{
  "hidden_size": 192,
  "routed_scale": 3.84,
  "head_dim": 32,
  "vocab_size": 23669,
  "tie_word_embeddings": true,
  "init_std_qkv": 0.0615,
  "init_std_down": 0.0,
  "optimizer": "adamw",
  "weight_decay": 0.098,
  "train_tokens": 270300000
}
Below are experts of layer 5 (counted from 0) of a mixture-of-experts language model. Rows are named router (the router's row for the expert), down (a neuron's output weights, with its number) and show model dimensions 96-191. Each number is 128 + 32 x the weight over its row's rms, rounded and kept within 0 to 255. Numbers have three digits each.
Before each expert's rows: "comes before" lists some tokens at least twice as common just after its tokens as in all text. This comes from a sample of Wikipedia text that the model never trained on. Tokens count by the router's weight.

# expert 3
comes before: " the", " a", " his", " by", " in", " it"
router:147175164169146177049160108150173166147121113055167146098114125171066153122063172123127110090122149186144108147124150100076170108071122034116145102151127106087190169111132151121176107094145104142150131120142136106133081159150067113161125140142170151114131157136114106130101118127139132126
down0:170137086166156080145104045128150148134091140129151163111178129095122215174112142156169128108091065055188114093184132150123166128147061142176117119060187064096099140140126147089108096147085134168097081113146160060047176124157136096174166159114125084146141146125118123160125091126144134089
down1:102093189118094140076126185142135065141134175129058117130094200163115118061150101091125094128046152116122159124097142124112116137113109126123095150193089095194092146085079137079116153129134119135120132154110060169117100124098057136140110125141132101112105120145129143159126141145111121089
down2:143131159140138148159131091141169124121171117116148159118126163168159101125164101140102152156184132129162125165152142117090113170148201171172122098096208154160102090140089153074153115071151103138085116088171178125103198078101077122159167091116128100116123149163175119127090146205167144157
down3:144120088114107129146084079126139100073095120121149122142117146095142151146116134109183115137068125144081123141037093113150117190112147101134086107144130114085162171135118196146111069140141112103120162114169136148096168149170035099117137116102137105128083113082111109110121146163115143125
down4:134145150128075121112149080057106060148131079075101150148163147121137110160106179125144142067099143084122114172139125158160079178133146129183159089154130148168141108154102092080081127181149111156128082119124120111146092143110150182105187104116100198114128128112171081105117096146169147110
down5:073088073062152101119144100119149173071162175127132120155159140125156181091167148149168129131132144072137180143123144097095083142176138110153123167124134164149090119196151088127119101176172122162141152093184070150111181079131182099110095093146105087083148091154057150132092112122140140129
down6:100152073211071107159099117137238136133154113096164080071162071105112096108129173150163120131154110081125064177109143117140148170089149136171124113136147138094129119125127108130113169144141139134093143085105072150121120045093159131130155169088152109103132095140108196135142119110145093108
down7:094126092129171129115036159152149158124117068068121164143097167153132111081118135160141140163134189087144155116122098127184115120106173078115198133126162093108091139118192099071123161107105124105175103150123109108149097118136130141100102123099122153121104105143152137089165114145111071110
down8:084133106121090086147126133150107106090128119196139132110112117151170106074082111171124148101179049159097156103153109093111090109164156143179161168084143142151083111136126168132119139086087158101142129161119166107066148088165165149117137107136163153142079168099130127075129101080105135184
down9:087079088134175157140177108141173023103096128155154127037147099132177068094133098111198150183137123095069106098126110123089180122137191170160123106080147151126180092135065102158168126114116164117144081141155103099096127106078182148143046095116114133156130158100118162129107110179151080127
down10:102062147126190158147145116127122119121145133139089122071102146077167087116101138165043151129098160103102164133103134128164141148099085110197128095155132118146072109093135142146160076136100119142098133179128129061165145160119124060079039141105057105141114124153207105113104142123160155137
down11:130106108172130147163113174143132130138089124114104099124091176075069061099128220152091132136109084139132132137113154189079086149145091128094151124105166188137069172130093165103142094105145116091127194114130111111156146116125151161134138074169129121125170102151177131155094134140121162142
down12:167174095115164109111091120148129188119109143159172129129101142084166140150159123164148095158119140110123102153153117146072118171165126076138106076078122157164122148122150201143148107109115158112088100128121150095158136140189098092085092111078178089124135148110121113140114060159138137174
down13:206102151131122151132171158137149146132097136113071171134117155069104083073132173137079154164091102142130129146130152142119164085137013124120158124142178095112112104102095161049146133114155093095100137099161085081090083082105126122152155117161103111140156091108145155136135118118155132165
down14:146131104087086077116112118120189121134152094104070144134214151089176165117112149081106201139150079192125079150073072162140187179176082134109120131131129084057114078112117186114109116112142087114134123140074137124162103069119122089107100093083141146126100125116141116102075178180151116148
down15:103102087121142075173158190168091140143118085121148161089118153156105068144123086187150112138141062104169102093117163127125115111130117144117156154161096173065162126145136157097108118155134161139114112144168094125123141119129146148167145188073107123160194127114132133101147141118153098151
down16:166128170125053081156145100091127051103083118129074067073176110145106088181116057145110155105140146151132128127117065169098109166158100129116122153122134139155196168142158037129064124054154163102152042164122167136137108111153151106157127166115142084092117137148164162148095127096150207077
down17:124106115120125117100124118162086140109126127137147128154133107098120092160111114100147103091138103089094150212116080138151132133141180080094157123187094130128175126086099155102125174158137130122144115108111097124072137056106189155135096080133177070154119155069144125139114127099107102124
down18:116073104120176173114156131103118155135174116118092138071164093145184095157137162138102121151174047143128062154079080123161161147129161112133079191110126147136158150134068136125095142132125092160107152091118129162124127153126146140118163108089170127149102149161178137166179131126139089152
down19:137140155106124138165184125155104182194103132122105020062105105171142129156107081153113167120165145087181157151119148132153109117145089104154133098086101127076131110118113114140160161135116123148151094168123138112114133105155108109126102153127087086085130084074137134141144152153146108097
down20:098059104143146150125166128193168070171134171106127148145104113127156100152113108155130123148091159166086169132114091166084169101118122165145192107109154109190141107087045187121150137100117112049123136156145164143155157138129093103154155134162090135124175107062068184101097139176099086113
down21:140132120140070124070208152114040119108139115091050166184131091121097081138159159144137134134196101114121154193096112151167146139128104157126154163145075091129088166093096133130094093124156126153070117141191154097121136150178139154120099179186136146152133086113176169130141095135087177083
down22:080109125096118164200093154175172150129126142101155131114117144157111103109179103111117107137139160161185187086116119080136129189149138169121126167119125101132138124089156154144127148118110151117135143094180130102127151175147133137083149141168140126154085088114156164162177122133141103119
down23:116097109065125125146137137134093110155094173191069126103142132090166138124189073096078156102087147155117184177108158074157141114130076142095127120148140093153127133074141124142150157118125129075130110123108135138129171145104131133128124099133130093126133122092068157138145120108193181158
down24:122143151144116095132120111092096128236100116105136119096151124081108175111098124197171100119199101117139171130136142148106128100117121114134144082119171230153143161136096128108108137100115133174132080042139109134128088123108158138104115144169116126110062142167131158118110138157202071124
down25:138121080141151160108140145177131164144150086098128175175131128132138132149105170041205123121116127127110116138082166106082118153131157136176155130150179100150118105141130088160140142135149162160112160198124118127137151116112097192136142125157128154133068113143112115069154088131090104144
down26:175101129113060099114135154108147164132126156139105099175166167120119118162137132135120134115185129146118125107151138166123079082142073195114101149169125127113106163147139148095114112167131151083150143134063166148125156076160138087095088088164151074093186088209086129173113080111109134155
down27:112076129098160108107131125200165152126165100110129138122119148046137172144128152076127107102178096156119097081194169146090150162157073110167099170148125161087127108134058104139125160107134087132141153144119120137133192164155149152148077130053146110187128137113146145165188154143083110151
down28:133085145115150094180075122094119102139121147055171173132133109118093085130114148153128158089140112145168140088168127096130183175110113108149103154156087111094132132126117141104167130132167130182139117119252071081111140116129121141084130135193167122159136136107112160137105127139107105166
down29:122111175055157158120128135121067090114096095134062115208127142104129156143082076129114171132100144133065145142137074172129092079107092123117174112120139078146127154139132094085099131108095166152165119169165136145156071169164110174113100173162120149119139140113141154163137105132120129153
down30:151131106099130189099154154088062130086113137154104081132105151163115087114097093111110095087138128194170109142140070107084132116124108067110171089153100175113158152119149097105078137143112131113136072092119129120123143164140152156094082087102101113118122118104170195132125123113152199115
down31:085127099116168114127159073105103128126100128146149133114152154128149114124124148177188129131106155149100077133201163127123157130091090125095110144135141111178118179102117150090192102121157070116159133109126132177092145133137112114183085167140062132162122154113159105103113101128151129140
down32:109097144165154104155090106109161145111127099129096170086128117132119110148135110110119156137043165045134104105123120147075190144114135112126102101141144149133137103093115129142149095174145178069140144209173103068132128099174155131167140132122147078114111163076099157075128099137136111170
down33:115154131087088134135171129165103178157118144197117138128108122205158068131171079145100143137208119128146143120180117102131099106142171153151143148079141164129126177081172203142163092124104142118101055068097153183144142115137120102176156123087122083081114149142189147154174161156152153153
down34:121126070115137125162175136121164099117144129113104123158125145096114162120140152100199092130107181103131054070110121149091147141144146105115125210153142103116154193149116105115122154096155115171177098131155145203071136102147123126103141169160125124098100063140123083107093089174132104120
down35:123136090097065140192082165151110136118120194138159099180133123138072144152108088136151132149125145065138090109130086124119109060138137111104095132149151140146160186121165147120135118132119118148086103096142095107138232130098175149149128156099096087124079120122136152156167147128080131095
down36:091148133105151155105102169158131113147151136142096163166126126150143089114206097147118140091127149074083108113175090150163178084171114163150131204121156125130106167096115127131127115140064117108134159120185116180078143124108121152166150153115073112126143150134164096115213121109119152085
down37:111110118107125156129078143111157105155138107124105118121126148121134087107154102163096112104128132172158133129158135161118139173154190094128152109144188141067158150127129106132076156174115113160078095079089157123137174175119070168135095139118187079122066169125176117121174173064128145123
down38:142184144106066139094112144165107138149182131100183161146170153130107079111105146103105151109209120140150088072096081082092113091137135145118089147136119158168118140126146081127141165100136109144110098129139118158107095118101162136144092129118095129118118083194146113125165084130119101092
down39:134122114156103141163113123134141190159140153119140070105154097145179133173152089114158098143145070132101139107155115102177168091167028080123120160048156124150126075152120130153120104118100114121102168138123106156141120111153156122086151157105148150133125180142115124166147118200128116106
down40:185128116115111195105194145165091105052064152172130099132129118112085099117157178141106126084161159108123145141102119111147165152141154128100131128169113183114132137173118115160123147110086141125110115112048128171171126134104152116103105169093110105100052050175161126082151093092129155134
down41:155108124111138130187149116199113117132127142189099106193180153191094134081189095094083114203125164160131140126082148087140065151164130154135140066126119122152175121135090139131203156103085163135077153068139165158068141130138094165106149150141148094132120106150113137117047168132104157114
down42:133096138092075138152156119108161182072107148143155111166109165117078144139143092158133100126088153161146110144139113170129095109105174119124100148088109143067141191145137139167129129137135131090167128146182088111175107124107144084145105125164193100142128186129157121119096069041106143135
down43:119156075140092117112093103081138169094105141086180100109110140118075114169060142139142062133112096132123083139148117142147119145161084129134098141130098049077110099151117161103163167147156139172176129063147120122080089184105108184091091165106084174148137211108140138090099118133148113119
down44:111102150139114153139148111123103170124127122106158147127144177111129149163199164109112152093100157145075084140141117110088123141153120134108098170145098157075139146113113153084104135093099120124057166153155082173081101142153164131154160125145112137067178156121112117102123132108099226134
down45:156145126127140129085099122149100149093108135175123062097118151087116101163154119150101152170159146134113113173104118159110104142137140140160111092088149139160103155116106141152165108132129090088112089157157135091151154173179100086126137131073148132127120179109117091125170076150148118155

# expert 6
comes before: "==", "=", "-", "===", "The", "In"
router:182108138114096137216071074098194101083117143154083107083126112149113106127121155169130154121140124114112178114139147108125104106141136201110123068102074176124094089150125141138143172167201182143108135129119129116157108135070132142115160116123135107140131069188120116195150097109123125130
down0:101118084122138087170169155133102168145129150136113150081141091093094104140128143088152153150176134123135227139111140117119095120142124106173091111163148080155127159175175081108105132154171075094145076168114151099067136112082177131101170145112143087129123120107121093169112140153142128156
down1:112118116073158145181128155130115146119104111167168112147121173141085151117137142151077125092091143159214105076090151132125103146156082156111135140055124086107112120135123139111110104126141100147087097146134043185126136130134124130165123132166151063117084088170201123119179130124145159122
down2:123138115165173128128055068097151182122081125210177108134075150117121149149103089117166163126113048133133128134171195140116150169053115121103109111058124068125078101145117126103114142142141106084129150128105144073159113110132147080155175183117119165151104159149090114125156154115078073143
down3:109108138121146160167113055138160179061174125126155108131144138147109140165186103083125122097152135184096069111117133148073145123061133126140118135143153191116098110119100125111136151116170122062081143123189136119118112068150106127118163086166145114166141143086145135125148139116089161085
down4:115166116103085131054080139069122102170120129112112163155169234083111115157156130167075180080179138089168132154081167154109100116164158125096116134141156131126169130167116134124163159103126138170132155080114087136137170142135100101199127190131103136120118119103154128122116080156174169110
down5:149116095127077092130137124131111122115207157062159187112144157115223155151162165135129101138140123134103152108045129152138149131071073140118138138091139149174122106081125156153142105146132121125076141053145115168121131111159154110135142164062168078111084123093165157135100081094147171107
down6:123095096189138176148134152190082052142141194137140203123094145129174140119163135150138152098137085209081095137090156127070101177118125074140123124132094145114100116138107119174125131099124178148122172084158148099145141107139159126160097143127183123160083163117141119115087103176150129093
down7:127127127158102097143114145126164162139184136178200124140050190136184179174186095100107160137135150148120166127084158166119177125093106130101103142112122174090149109111140074160110118096086115138089098158122119129137137085107132147078124092110114125126086163042074097104163112110144106148
down8:137148119160164159117131169117128149134117106116167132082083126123113109160072127176169142137138156118146087052143149172088134159123163087114157151081177117175095114148106128125154138146148177141115131139063176106123120178133093115117113078139086152199185116172148146085121160123178217121
down9:104114131104133135095087171111128130121105145111141093198121153070102181089112111174132187189169125135139143151140071134183075099125133135146099119118116156133119119149076132151151099188088150134129156141133154150140125164175151101122154154109210129100075112131124111056106178115168076166
down10:075160138098098136190195138128105137121054159161112087162086145108091114181142136084152140103155131168141130169120194159171095047195060138127092090116167146139133173124145136150098199118076142136094110094164103129193153116093157115151114176126094141178124098119158104113201191127157137092
down11:161151135122120137078114108061139145117165122136155168105168182105073130088170117131137095164149156198127149142123183086116198074144087134183107135108136173144135096104132125082135179087100120107092132038109141177146151163090093085181145126138098140127159127115128128104083130114122047065
down12:108112116064145119103087164097103074062185149118181186164124185107155133137124071169170132091134061147108137112117224142097081154151122153119100171147114152059156127159128096178087058137117115168149112117139103144110121152094134164081126104153107114116150116129164127062111129082122148097
down13:112199156180147164078152089098130171154177158159108145136123105128107126160104127135165154147159073082152100161194118110124080170130120136151121084143107184110124133124073151179151131114179132098084186175110100110152081096147107146122147108106078135142165115151135095135138156148038105149
down14:122124150123142157165155181160161143188135139136169191161125142174170164153136153143135153140093124097151088144147129210070155093122149156094156124084165093113138080058150185060089135122171161111122113204090120135141121148061142147129113158166084188071128164169123114101134111123107105106
down15:126172081095138126182125127095092187150174070115095065152143092127071135096159118123096151177071117163115106139128113121144063114119136110136113127072166094120126111090135111186080084089166118178094140105094143135122134089135091136065181134167165114103095199126082114084166118175190142130
down16:051091143083162127147153121047136146094130135100069133103149097115092097126132145103108152135143125112152144177184138112117108152123156145169129102111124126165139061107108079088175159135149118158161143118145106130119098162085143160157103145140119105095146144155124027146050165136074147095
down17:141140151100102140158108104085153193186158195099130101121141110158087114169138129178138103146127116095143137157192127078134103163168103142101139104193092115119131130178082189146181114106067090066161116126113102077104138126160098113145140103114069171121160157122159132152106125097121104104
down18:086096113074136144155113175140123056100144107107101099106178079100097123121136123127135157070125078156102141041074138133123157083109151149099115099127134104128142146154178202143152114142076120136115177070046080121103077120148150127169153122090174127084114113062130182185162086107167163110
down19:110156123158085082123128123140134134103126084169115155164129147103146094130077106128127232074144238167149100125133171147135155109090113091181112142141124125135115135126140143083086082140138206105133083128178169104136153122120140105126159172119098150176146117184132116132153147090125153179
down20:149130096119117128171138119110124108103118137135104127147157095119171183132114104158165097091162116150148084093150153126151116127166194110074138155117073191124121134127147138126129105155169195172137180179162072093060151141090143175172155150205144153126123102119147081114103133097147130138
down21:170146154142121092147179152136125149101184188072125125081159148139106175101101116137208075154149122149083116149133176131138125125146169130128080160098102119130078158185125116142150157095175089161183097140114111157094117163116122147148165122166156154082129112115131111100073139081136083086
down22:145101125119190120161143119135120151117142124096072112170131137120179138151126083095152153079068166188120207188095155091122158166038123169102150171153115155129095135148162112121108156156148125051123171139133131111164095084100096116143095131117130101106126121034086161156124116147125122104
down23:149119149131142141126104089131108087138150185149154171108155191121111082134124191123050150106217104095135140121115165154164091112081096111136100114112071161055133128159171169160139066074122138129124123135151101140214091115127171114087114127123146083119117053177074135132109102127088115073
down24:137128171173095098110119080144163137029097150119127129165135060125141096081096127116153138169132110122148087069169190142128152124170137190155141161084125159116098192145105103143159127192222090131064147149099171172205122111137105139126121110083110161163121119129087120125150171123094142141
down25:133104067152117139052172132115125118136143099120078150096132031085097148194127145066122134084114083134115118098179102113124103131146090162099155078110186053108130140167111090147084179154085153117148113143059144123169144105128129093176186134096073131128109117100097117116177087171116040173
down26:113121098107172153172114143162148095107147107162158133122138087098144104059070159118149121106083091105153123129145133197215140066131141118087138130154147096101149117162147119114105141139129147078089097163152197121162100100182113079192137080040152163120073066151145143122140155092190148113
down27:155209121129078141110073120127154122106181132133119116091100120172120138098153148133109134187115118153129129121065070097113063148084113101132145076077081143161095167126148125196107157120114093198175117122118165060178122144130144128162079111092145163086122139153128121139203106118147108118
down28:118111180121174089163119147146128085171123108114081127166114135145157108125156138148069112159078090085165180103156085134185139144105112201119142139152177104084141174040126109122109108140125163142095137129074159158148139135133114110123181118138085134121111120192094164175156145140106182157
down29:126125131098186174113132126156088088071085120140170111151127112163149099160071156145214079123148073110116144077155142146071117134139121138080165170150096122117159105165178088108144148139188044118080152142080105177116137112066075173153107142106148070090138087117122067147135104126135100114
down30:091128122133123154140110147134115142075118151089167105129150113119081130127091123150213098117129081195083170178146188172127131124129111136128151122134093079174083111191155168155182120133141119143206113134155130116108135141142140118167192133191095173150145151186119108070109148086078119129
down31:136139079152182133139166086136119104136155094098142084146103136154083102155130081166124101135113055147104138162178112185082187157105115121179135140186135123117129093098142154155118097172101150186168175049129170122126119121127130123188104124134187122110122135131149112158097097198130135168
down32:097140162100119079154155105155195157109108099180200167128162097107139107157155090181204121140128163085127091142124204164111189114132147156095109153105173125118115113142145131116072185131133133073159143086163076222148177136109099109121119132136080089149085103125131137130192132158085111171
down33:159145149086066130150077108129126078134160097110175162092136068148107153153153065163131120140078145081119124149083112112137108128167074077118128127137063179195072130164143146137082190088105120179227102090167152097124077136107129140169081103151145153134128152126086185089142128116126168016
down34:133123123160097131139140159108139125132190086076137157110124107149125137118101155079143084082112140050169161110133163142150147141062126122115145135178124077171107151170109154136117095174130110212167117122089058128082107130131113121151131085143112120130143171159091138122119148158113079134
down35:126057087047122098118138180176092091115092067145123112063145102077112112090147166118068126152160106105152101109103131122182123073107097143196109180104090156129149129150144142088132112130129108102167106099143126170136135201061151090132102164154140042092172130143142086158151120167114141087
down36:108105115150156159099202118173094151174094087136132129141067124128131139121144176137141159138164087112092095045157121142089136190106103120166194179159148114094117148062128128129104155116217089059111137099188091128119200121138169158138081105175159133093139134160133103178078093104115141178
down37:128140077120098150121157114163116143145150152162146148172102131108148097133142106135063152163138137134118122147116104152091078152140021135060140185174110132135085172041110126127113158166126132149150154098125078128146115151125095121129134164112117069125125135166164139129101137169151127135
down38:129156129185107101140124100117084120187161124086191122152167068056123195104121138110186128095114094117104137142116102095178149119123179130110093142184118155146163161150122107162060146183134157141178109086124085153095114105111133206151135098141114114146106137114110153075098094077113072167
down39:127092121157129159120138183097142081123092124104090158161137076185107094147094135139174103178127129160128096201080115125128097204087089081112117109175137167121151174191124088188091107119078133153167126163128110132159146147094076173106077133165136145161131139163104145130128100090165117187
down40:122118114147123091150152099121200152117108113133053091178099162174160158104110148077110121086116152085162083099148101156081123100131138114158178149131103173133133070163217143112171145109179113112160108118129117082073141140113140145117113140103115132150111134140093134150147150065109118114
down41:111150134119112069154065148090119160188097115112120126054165197126139167123139115122142112150110133097079095157172103114136120115154116113176094118163133103105144086175141138105193139140109133078139075157122137137110138102127094118089122114121131090156180160141101146156081130054129125113
down42:084102126111124152135099071129136103151113140101145124099086079177152100157135121130069120071087119137169169141165100145147129148070141125151147101136077122090081078109083126130087084128143144138099150137126114147153078073105157108102096159107126103143099151200133107114150128121063193096
down43:145104152143121166113143172142119158166110108102131098145078120132155095086082089121126116174154108135142137157121120150120140146094097118127118158166114147144096079082112163196155158091162138082168164168173184117119081167073116140126140168164141109141197131184135152137093185096122160148
down44:145133124125110125021129128118117160168125141080109196111129095139116178107127194158160092117082080153098078095116150127178114110123089119172181135145093174110165166095143147133074111177106084133069149081135108113171088082176126204138103187068177111133119112110156102124120128133082171156
down45:111110129128088181182149173137120146119147101090131096069050141147139105121119122131019107108071104098134144125139099153157076151115146126127116150112103141172120125136125121168120123166129142187168128088145105032102101092153140163145139129149155124116143126121159126150092134118095213084

# expert 15
comes before: " ", "|", ":", " Total", " −", " Coordinates"
router:118107119157092155127136057159100128144137088136082195123154134111116128090142121132127126191135106092111199111115112161126052118141126114098164109156168117201087142134069117116057098116066123153084129115092088072116118102107105120132123112130190126108115141163065138083112193154119128183
down0:181132131108107111132120128096143111130158144134137200127125158141122121166083181164191152061109135110090151149152161131151097109179147181095084101121114161069116105127135167173120090122123111109084103053135127132138111165123128175147111136151071124113134136132188098078142087137101098132
down1:164083114132110111146142150116120167114183136125129169143138214122083142154147119199112145128175150084150130132135115107157087108162118108116180125157146109102124159159153108090132150183141106169130097162121106094175118148113178178149094083165105104139125100073076099137126127159173148115
down2:057137086173076116132080110119075110178072087131140097094138081107072099133185143100118098147132155177117167074131155079141170120071107111118135103075138151126134069144169065129130106189126154160091137082128145169170077133105143136068134150103133094097148129100118166156204157103119115116
down3:117118135105158060150125094129122124109122105104137099173157062124104163134145147133157132095066163129139169104172143149108127173102159170107147144164113157127135129100163147157105089111167133096111138052120131156063142075130156179128161098152144070119126127137150114100137155106099142133
down4:071118126154071134091096135147143135096105198138119180123103087149174133148133161092168127128135095161106117079143073161128155142108166141114101107093142167104102135132107103094116141113108089169029093108108121124171125062125179118112210153058183118168119102135178113071074138123051098066
down5:118109094137100122132119192137114138138179166093121122097154122175081166149115163054086098141154112129111115140125087111127130115128062140144150122098141111088131111164113091159177189138118109138056116084106129114155123192133185117111102112109188135161182153106114167095121103141140155107
down6:116114126137098159094151074120151107084125147150137157130164136155139107170067146095212168132134126155107135131033069157114131085107132179080093127124136196119093103120104151148089164116135098164014073135146108113117114086137147153112181125032156118127119074038143152085138179161072101095
down7:114095171152093135172137102152117168172109112109114076089096133171094133071182155134094120157109078134074143135134125123158132193156096114142157151131103062154089144098100112092129138092111093102106117159126194117116172124151120049064131159149091166176138163119094074156094106171140126164
down8:054172166080115096159131125138127096147155096098123137176168164079130115133109142186118107106141105099178120131165174146121089067128135043173128133119140112126178182138145164093134131136153151111131135035140133142122107100147126076099095153136087141137122161122083136136196152153170138100
down9:185145098109131171143116109122116181094118132163122163151145160062157153107147136160116119137158151129132128129117109092152163128140181153192151134142053077125142157142120144086073132129065219108243159126082115165135174165124178113162124084175120127115137159083101086167120122099115104184
down10:156194178130143147109164197133120099130123149143132134121060125179174157153155202103154157112093070147096184140138161178109138169155147112108134048168155136110183134060114077139113152140106133107103125096131116159105130123105174206126103174136151120105116127086123119116117113167111127166
down11:142114179113126157107126037110107078117159124151141095067107111095119103091123082098080132164129111206136131162130155096164111188046141130120109139187144201201063135080122168102111113163190101151177171114110133073114129137108166126151133124159091127115170126123136135132172203157102164072
down12:103168132155130169152183133084151131116153147178146102086104094157087089130143096123216112177112186158114140122114163147081174150139126081133084153144082124183165085140120109155135111128079177147123130132104107145163115172157137112127081141096097121171096116094105149112178058111118165131
down13:124136124128105183158149137192125111140060121131115097147126143159134170116161114099085121091087168166110112169087117117115120170077085133116203094175132140127118147115096064092064165098092137137161132179105123127037122199083140149128130106115083139117065101138127133077096167173118101129
down14:188070112117145125154084157132162148178158076169096098121179091139099167125161131084142105143109135180106139102114107092136150109151057122121096128122148116125099133156140150117115114097138166076130111147132153213113136066118194119114143076165160159138149113161134082157162147108140137109
down15:125165187086062088093096148133164114187101146170176138109110158126157081129092097172117170182143107128126153113087022089147113110106159160163137131112123106116102153141171137126113167150107173125097178108132079149144149032098128077121067163163157079094091164146116091165140109111144140148
down16:087137084123197125111115139096119133109126112067096147086128160124153110148051107110103161086126157177142134117077086149104150108174069159072170118169163196112098084107112116121140106117128173114105062144179112139153086174093113133106131109161148171137124077141169162116104149117123104135
down17:135145105137134129101116115115146076090135128072091077111135082140127138086126154109122132102186072127131084131107092107111114132068103161169180085127107123098096108115185093115131103157098135112119140199133155079117122149107083137074153070182152133203162085142093133153100067161093148130
down18:112151142193147107121153123089094095108135154102084196122118159121110116116055186138180182067152153132151098150116106127093138139148155049183104147138116104133070092117105138138145134119139149178111095050146124157140101088137165117096134139080166078129124135117125131141165149129103186162
down19:147183188110113110129102138139142076227119152151126102108193115091128065092132126107113156137077141143080078128130091072143164115137149136096147119106216107216091100068091136129178106080133197097091072143142099118109100134114184101169111159158168151120094146144163100080161124127134162117
down20:141099150090161207126088136168091139086134139129135134113129158109156071140145104122093064194075128162097136131138155101148113145142169136083085074057152096114187100108159139086161127159126136140122118141134086118157142117151119119069133065127079126083198052157105161140117168105134100084
down21:145127152072120090150132210157097112082112143143122102173098079139162122091140131111106167147135158179144072130146129122224132171151115107166121177135080104163121139100146125111112085174140139112134174149108147152096134075161112113159128146106059126187130101088059142101167188102128087143
down22:167124078053125073132137134126121103087108127124108165153130114111163157088108169119138101157152169151089101113166076086111163094125121120106106112144109093145091105142085086127109064129120139127104157087129102128110156132173124179156151113056099190149116131109170098152074136082135080154
down23:089097100120129089111102092150120108159115114140127100009095152156102116103177124102168109084168108145171141120098121165143105160115111166100137108066121131143098092161114142148120163121129103079070126079125132107147111128143147173108161084128154145142132148185143126134144116128087111148
down24:165109190109163143126169149123173115102180129128161172101156131203122102158128109087183120134101132075154115159172142142120132127152149156147112159152130133109060084077125134146118126157141101099090109113163125093127157137118099119142108095131114015105130066081111084180124147162131090093
down25:142164135141180142122147154127120141079140149115083166127126084123188159087074101106169153049155067103211134134107128158126168126140096165086171156116113194087183139097100148128100137174090162118141158114135137109149153127174126175146105112105106108114071157126102136084139097113119060155
down26:147081146120166140072078124130157154179107115093057119182166115079138199134118103116092093082182130144092132168117148120181137096113086114121127141085133106116141129168143148100143164138133103171130089182154136118203148138118148118123113129134168151189116126155161145120111124066140113076
down27:142187127156151166141173163123135108137123112065089149091151073117142159180102134093106092146140093169123131114136162139172135088117157126167099077099120124122063096134107136135157158108140151112184090157134111110112104180178179143113140111099207127154127105108178143159058133092136149105
down28:162109119136135152152166190134133165150188148089161161123145104109101114173108096158051146096152096152142113190096140155147176136107094131174175163115186090125114159138128131091097221137079152157160142135125088047152178179131172064150149173091154139153155149142142127122151099166135177111
down29:155160136099132059109159122125195053137134118118159111124134100096148081134136088109122138108137111165121124161114174181071133113170179056111146159093079149207163112087130136147159118115109134143109145079158095116104090062091116159168130108124076117098119158176126085105104078084123103119
down30:131061117088140132117072100101140140092156173140132107125105129156139088147095125125135094154178172142140077147167126128138138082101155154133103146162204097084124107129110129110164125115152172087147113176126079088144129099130099128095182131157130217160145161197147148149094136065084178164
down31:117094098136141203128137168136058154083137129118137157125120151090093146146151126139122106079158127146143133140110121130147145113129167121120108095114132142110134128134124151090173162149171120126086103110137141162194139078086120145122113216126127179129170126080124190099105089164133086147
down32:136120126105201161149138041116142091068158087099095164127082148189158092140124099105159115100149133159166098092166183145128139107111053162106166113141187163102122127153164134117093120142162114132162182112124115161065102108089104126150137147121108150137156101121118180129156114120103124123
down33:118115127154198144226163151162074133111129129093119158140159129121116160147124148100109189111120107085164139100131108156116154125139145098169125166142110054104074135192137116112107172148175092140095132164090154131127177139108123122143163093115135183165075147178123145123097137167186139079
down34:201143148126132112166140174152141108148101153135121173148157102140103143101114128145094107187086198165119115096133133146145175083140145110143149157123143114123158141132065115155077120089150178129171150143150165085116124112128123108112113081077115117093167125047132101121127126074157172163
down35:179105134105076127089103113104134189131147146186105133176136130094152128142142132116170143087165156114103101101157123087119148144199141087163146102192084127131104158151101085151081129150195175118127082197103092143131178165128119154121079114149147130102100131083154078127106140093133151103
down36:172138129131108153154122154155144133134094180113098103130067096071074161088117123125143151061166153169123142127218138140090142161170119092052084130099106151116105089172128138161111156158092070121110193099145154093111103137124118154105168113134133090141083131114100158142149109211101188110
down37:130137121114062051141106179149128094170135080095198117155125131114095066129120149128058173184087154153068119142174155110194128132083125083117148129071117166159103132103149099142105111107146176114144151171060129071103092114159144126159149126121076133143113103157105128074114169121137139126
down38:112126122201088098152163121126126152120127184090146107158122118103137165140121091146140094113077131069110097117108142158144125123112193123121083129106156140164158092130131181076097142122101100105220091117116176162129193136131095089102143115156078156129158174127089110130096071158152176118
down39:148137140126095126078136137118094122168137148177075197168106068089102089131158129128068121124129121132108136072199122153131164107121141123164106177079164081152104166163121132097115157080100188108154158165072138149125119125094126097086084159106109144112183169071132197129129158148132177138
down40:097143105115135111138151178183171083066109069120086141125116080094145128107178144107126120170225135128161105129148127145081095133138052091141143083111044108130100098184177093161151135137161145157047198123160134159136130180175118184157127124080128107108081126090123137118124121064095083158
down41:114118104095146101103104175120119136159200169175116083137150126100124142130185142136092116175124112168078109113158128098150114132101058121146119096091149092148049154126090104152184114063128113116136127126180097121090085107172157110099140112176134162170136080167154092144127154130110207069
down42:091145133209127100121141093196101072115129075083103118081131154120122137130112136107168116093097120158065146114103131173127142137193114147089188095146137130127108121093097151110122109170134120113145092132141155126138131141119131193094089132117105182119182112141166179157064145153093153111
down43:113179139203063117127188178079114097112131143153111099086109117122118128100123101113161149143134104151137179107119145102096214158086095130110138179102105139130104153127154132151100170125125165167121108086110166135097130089128122177123129129065154116113130188122178131156165104082163170122
down44:116085121144140126168138062169126103117143116050102113133149172136156099146142070072146196120196158112166163196113198152162065133164103129148134136145152202164114090111143156182130088124121169101160145088128111124103121096149134103139098105076089088103074123095142156159089090131160138145
down45:174157119079145120159118099153140082191151091079116127095097104126114139098098152060077155125092103098109166092119153123108086106126124110134174122112113117102088128148104120141135126101092122154111094118152173099059101131130153081157100111137186077117130126171166101133138175119088097063